Below are experts of layer 12 (counted from 0) of a mixture-of-experts language model. Rows are named router (the router's row for the expert), up (a neuron's input weights, with its number), down (a neuron's output weights, with its number) and show model dimensions 0-127. Each number is 500 + 25 x the weight over its row's rms, rounded and kept within 0 to 999. Numbers have three digits each.
After each expert's rows: "mostly gets" lists some tokens that are sent to it at least half of the time; "gets" lists some tokens that make up at least twice as much of what it gets as of all text. This comes from a sample of Wikipedia text that the model never trained on. Tokens count by the router's weight.

# expert 11
router:501487471519509512454502477443542539509465528457520455533508515460514491509534514520529504491500501522522495503510554463504486491454479475528520510515456533500499489520475504525519505482474522508526480488484482529509492515488490513477502528522456502496489485476525516479511491506479506510489457477508504496523470503478514513539565464476475450429484530513549534487498516450488481511482
up3:525508491500495528419478482527532556522507508488482465512458490510502451498504501502458503504459486470530495488494531496507476500483465503528552460506513504493496503471484477513497528511521509481493503559456507490499549531507504539477505433524432484523518511508528526522517521519524457487479542486479467514501507514498504504503483532541519494482470490448511502509481495509529505487502
down3:487541483519465532495502501485486519481507502498499503525512512488489501481528503500525536507504528512497484524488533491482508505497485476506497516470513575497488530503494485530505484471523491513526502495460443491541489505459480457521506530496504483433421509489537507499474504469452498522485503492506560550478517519526475524504453510492474457556515481514520487495464539455519497502517
up4:481446452497505513456475551484501475467473523502484482526505516491530457519519516459533473524534521463517506471548506493531519500460512485462516483523510483491479544513539538498525496492462484495525498500538489501465497484528447504515519481532568474469519482494527509477475536490517514529503499457489492507488494519482518452497535494458470521487522514519526501476506512490508495530535
down4:497520487558467510512564494585519503499508466488511526468501486516450518422471510492459507474502508501470458512492496522497449535511486447524482496497467495490466489521483503490515529479526515537476515504496534513520509509498517493479455498505509469486475490516479495536513521512541551479534504480464510500492518537500494533484483522465468498523533498483480481506486491532514497505517
up5:518489501509540489501483516493510499499491481465505557533472538530480491512475516548515532517514489486471461513467478468526491508525484495484516469477518530527504504549496491493536517536491485499524476514535546444500508484450496527487509541478519493476529523489498497531490493448492531515506461457529460530474522498506546465463469484482494496515469498452483509530492516545482542489479
down5:509489513514519536473499511499484522571509474530510505543466498511496506547498458474493522538525489500476490478541498498510501551501521518492503527522469489484549486481466471541509480510507490508517477507477489475489500397477555504482472541464474493512490484512485474465498480516539504508491492513482486489478522513510524478498488465486512513510437491484507439518517524518500504533512
mostly gets: " with", ", and", " at", " to", " from", " by"
gets: "\n", "\n\n", ",", " and", " in", " of"

# expert 2
router:474493521478462513548544500480485481478550557513507516483525542474520475467496468507550479518526464449503508493513448515535497490463507503485472478496544505525499531551484479498501504518505486490492479507479460514497543527481529472477508493458504497469458514484512500471463484454492489502516527503540478489545510481476488492502519515497548512496450508510533501526493496496519470466535
up3:554516486499498510532433499514528542493470497487471509499514504484479452520466527503493481485485508498503464522509473472442509496491519501489476513490513479483522500490510504562512488509487520481534504506495492518497536506467464507450464500517550495509541513496482497463492519486506506517492503494470446516472548502533493478555504459478516534511537548482496462540534463521539488484524
down3:530482490514509542522466531486484511526510478485438517515508506527498511537503524479482497477555500514481458503491463490468516453468503496507500487511504545497540445473510490509508472500538542500485472500481484520492522478502487494482478522529481533522483481465547495478508526514466552494535472486474470516472522492511497566475475517520476533510496511519543453479476500473485470542524
up4:526513481503455443524533498505474536504501501496534532534532477478463486508459474503513488568539483520489489454467521496530465509546498484515535486476490503479511501537507521445508501493515484525514517492511475446460532519466471514506527502552515536535535486503477496485468502515494490494467482511502494453486497487491556457502486481476477497494476496516509496509489503481499521444522
down4:489510560505541487487543505512504533500476520506504553506507474561509523494523487534519516509419509534475512543495488531488530495490507521510509514506475521507497460526507520484468467486508466482518463512445469478477536523483521488500479471484456486527474506454500513466483482490503506466510484475539504511464480520471527492459485501501480483466518510516486488539508522504566493484502
up5:518500507492484485499519520540501507499516515474491512506545519523518481499516509529532467522547513445492501530518494546486495470522510433511479474482508497542498498550509502459510518507542523474466539505554498488493489493490496487531514515458440500473460460468487515506461501496493515474496509542484515482511464508469463501520527436541517486461511481501528509479532508466511477528507
down5:485482546492518557483537500489476484472530504496510488481510516511503513548524497507482502498517512521542478503486502471448498485476481493519475547476462467473491513522504487565483509481483471493507449557484521523511493478485555507466497525548531495484459516489487520505517519521447491480498485492536496541517537533486509513457470515461482508508500514483473465463458503510543505488513
mostly gets: " | ", ") | ", ", ", " of ", " in ", " on "
gets: " | ", " ", ".", "–", " (", "; "

# expert 10
router:499500516439515489471548460442502484504494533511505484467486502511487479494502514550512505461480497523499557450502500524537477451498470508487522514491497476549467535492530515498532505512509505479477498490462531540487487488535460525464481483520513532483502487503482497516489505519528555508504499511499501466495496419473489514475534486497474522504569503515516512520495464503507519483496
up3:486518477501474493503490452526532512469517502487497468524502507495507533513534472510506523497462498524523499489489482534507504490433533459494522509527509489496491510510474494500454504563498485499507497512473484505514513487504522525522522493509469487480535480487509496565531479478477490462505460465477505514534493491493510496486485534485470509514588491481476513471482468461520540524588
down3:497507504510541533483496488464497482476500471525511513521491485502501489500490516501548504478468510457549477475513506479479518496543465530496501456472513505468477495499478560537542521459495531520501486469487477476508488548481486481532475504500458521500468507517469502499532492526502498499505528492556537495516515493535519510472480465520501464475504537527504460554486464547491538459457
up4:478485515493478469493509493520514507477501474488448519497505492494498556513485449503513526479504503499569550532529507489469529487506530478500479492493487540463471505486462533442497554500484517519510514473475494501482528485520478547522516489530491548529487494507478521465495479559487517502465454486499528492525509518501520483472509518492498475504511526524464500483524475563461534471511
down4:505452514498501515498473499529507507498528539519518506490503532517433460508481531488499539489578485497490501541513466503481497531517469476488517426492539526487501523550512498533504511533510473491509499482495562468515500470449501491570514461499468503507510499491512498481518521480496545479494485489493477516475492538515469504468533474501487511495483476447484495477508490484524517496489
up5:516493517509446463495520466481501528511519509541493546519475504502482448542488502534518495491466450542504547512485480502477494458499455487490503546529475487529508496489503515463485458485476545514496521533476472494471486472514517512519505480475508520501528483480508477515509525520468537498499506488490471479555506515538430517519532521477488485481528470517513501488516525513526484530444
down5:498496452466502490515514486476488507463518474475555484531476483487524527492494520484482514479449483507500495473518503520483501527512459443534533573510512530513505499500491521500514537483476521517543498448532504500465448489512507495486513466513487509550480524463523540532547461502476509534529465512529501519531514519491501510498493482444514499467538518482502488461485494481481510490476
mostly gets: " ==", ")", " ===", "\",", ").", "%"
gets: ")", ".", "\"", "==", " |  |", " =="

# expert 15
router:538503469446496458478482521497501491457494485507460524483539494514516505487564519463466525507523517475488491494486501490480477483530456482511514487492508502534468457495472509459519507475499515511489506496506517506521451543448507508492502529539521518533523483500437463519500484553519465467541551491510497480464487525511514464481497485494537490506517477493478496500497512553504523544496
up3:516518480510482484510449500519522526516492455500495510526532521480529488507484495518488486464563517476512436504509494500517539516463529478511506486468501523477517535508494505486492516534495540492495434478470514496448497523481509517523474467459505581504527501472511525527503460521471509523521505463466501472493513469480489502488499517483492430533505487501508509523547502518525528485500
down3:495479478444508508481493444488508497535557483499521545436483480491504527526552544484493486498486525474483515493506471531522515488557474509566518506505507521520463523486525487524476538493519476500497515453486475526515494448532461482502514476500516475498473512537507491478529477501482507479510537509523500488552479486515501540486497542497477514517444492500489483486498483505476494501466
up4:507467478515459500469546470556522491500504511466484458532467525533499479546508455492516461478525505486530485540477503518518524494516499496569530508515483518504504467536536463495524510516508495476535489497479519471515498493467503526440511463492500481486530499462504531508505468471475530499527489438468500477454510493538514527455501515515492513504490484502478477493463512529485520507483
down4:508492507504488490539509503487456500548511452511507512493462533509488498542471508477496456503582512526495493481526475506534505527519504519484505529522508501460468476507497503487475554500487503513477495486487515486491505383495534545497498497464475545499458501492491521516487503494510505487461495506509504502478500491563512527491491496503484514491443491508474485517550505512524480523493
up5:533492497534454487483497491494486521485500480479488484513534497508511525530492519449516501505491466439501468520481482475503514558493475533523468506483499493461492560541492538496486519520515514506498463508520537483504509460521488479528492502474557485534517513558492524542480471505493475482492515468481508434496484516506545494486532509495484513514531490487490466507491504483508583517489
down5:515487477494486477570527512468460499490490542486513506522518506487494500513424524534486473495471498503439506474535498479515500479516485505505546482484529472484505525503540483500486534536501506504463490478455499484531524483515490512488521470512510519505518522513519535525489540519509495493524495451449523528491530474476507486533500517486460437521532473513486516490529490434531498496488
mostly gets: " his", " their", " in the", " as a", "ing the", " is a"
gets: " the", " a", " The", " of the", "'s", ", the"

# expert 12
router:514533509473550488461435535544525531497472440497462545476502458488479492489537507508466524479492528485509481545494487492464521473498502509492508492519504512479473530528524518506499524488474508480517519537541506517518457514509517502488537513527506511527543498495530466497474477547534441505488483500467505518509522513510494504504488432472507515491533461530482516487514472524513497526506
up3:531490482517478459483476549518499524528505485490468506496500475504510498492513500548513566433517487516500462515497472471496489520509500462537486468496531552496517522515474506497498460518499560513481492465497511502474482496517496497490542530492540480493501493461490505501501529493505468468499536555521512514527553501482479475514472475457513504423507492491498508486541493528487456519500
down3:485482554486479510502526484512476438472481491515476464494507478478473505498521490504546486507562527506484451478504535535491497488488511512520521505498472516478467497491559498495481501497494546459523550538558504513530470487518444497488507526477505513455484501489488500483510537493503485531487518495474552527513496463468509522496488484483507511502505471475520495526490548533551469488462
up4:515486485497498521486475492504519451488526501540473458488512494440492515543475498485458509545503541513479523509518526494511478496510469478515526524511497493498480524528532474506501505451486511466497522516497485496483527462483517494483530499513494545494475455529534486553460529492478458482506538539511566493519488515530460521541549462485470510493479493521472520515480489522461483470494
down4:469482495463477473479506503481487476495474505498498503479522503490524573470512521491521500527569486515449486466505472490528495486489502544510511472497493463491488539500499515510500492511500494518489523489487448497527457490530535540492506492517500510477420503494509519523507500510502526479461487493464474479539547525499482534480484514544534539444491516471478531519504514493483542527537
up5:495548483514506517454524516522490460455516437469471499508537488483516486467496484515513580517496503492513483491484528545528488493481555508508481488517472495470506510498506472490506476513475502482514523537480539550514523470475513493511517517497494486528547514500525463507512491503467497493546510516532521517485498445514492518499543477501468520494511488447494460487517458459527484478529
down5:479540496496496473498496499519504507493507492491514504509522457489533490494472465474494538508553497492519491523537508502528490472479514504482485469499488528504471494505499535526444536500491492528502503513520511494489495506515460485442561540514490486484492510513595510488524483495483477550520467555521472510462492492535479496479502510517490526498480443457521461480501515438508513474524
mostly gets: " of the", " National", " in the", " The", " during the", "- The"
gets: " of the", " in the", " The", " the", "'s", "The"

# expert 9
router:484500525536499508540499489505492514577487553454480511497478475520490515473505519484504510464499520559491500495494530494528508547543463469502467501507522480494518529491513508529513508529477455443525479477488496495488546479476464456491483463493518491513520487548503496509538483508498521546467463507432482515499471500480509488476489483482509548476503537501525510496483524507515522526484
up3:509498474536517521495466477536520502522475530502461491526478513504495479521514501472508494460461491477518508498473509477483524464513493503543504555471532516495515531506518451468506469453525487471529505515490513515467473465482517522550481496502476467497478514492471467525521449491483517487458548517456491500482515490473525546490514497511500519538474518512529453522536515528498544553481
down3:483516488506493490484510510517511502484493510497552519441468505483534520487516503505503472479465537493539454515547515455551520536521500466479445516543526495495506494463511477519516513467496479479445500523519489485498526460479486482496496498497470417526475507470527517521522531465542505493523507503494521530505510477515525486508521496502547488492489555466472475514487489495491506542488
up4:498486501496494445483515478535506452498496502490500558443482531492474522511527566463515498495519521502528507525513489446505489480487494520548501512469509463473501536464478522463507531477542497536540453477490465488494488475494439497523475491481554525536498513491509545514509514513496481505517517483491494533456486476550504480472497501520499534544501506502505498459498507501495480511497
down4:495497536516560477507496530474441509521524515474459528503520513506457494529558505483511496500462528517516549483497465502498498497507502499520490470474482488475493529502497509472504534520480505502534485501496563555450490481515520444491494511464528521483482501478473521506492514482481497473483521533480461509470502457557499500472470511482497501512523514497547506492480527440492539486500
up5:527471466529451475486517520566447481481532519493499484503522513532478476503480494510439468496501492501469482499483491485552506503496522517481502522504478486500512447546495507492503519492454516495515509528514514489578521480477450509497490514456486483506531555462492493523524510489490465484505502486505485487502474564513530512491507511471522522492505505531551481470497506483544491519529
down5:561485524502487497487492486474500504482498505472511535476537486537536517539495557509484468505514483525489526524466529523526529529499496479497558483526503538495534504477490510480518502507461493529495472533521501511492481499491511485464447494476487477470499515491501514446487529546509476498488501503489488463487475509514460474474438531465517500503519526559529447495475525477474523466487
mostly gets: " de", " Le", " Re", " Co", " e", " De"
gets: "a", "i", "o", "u", " |", "e"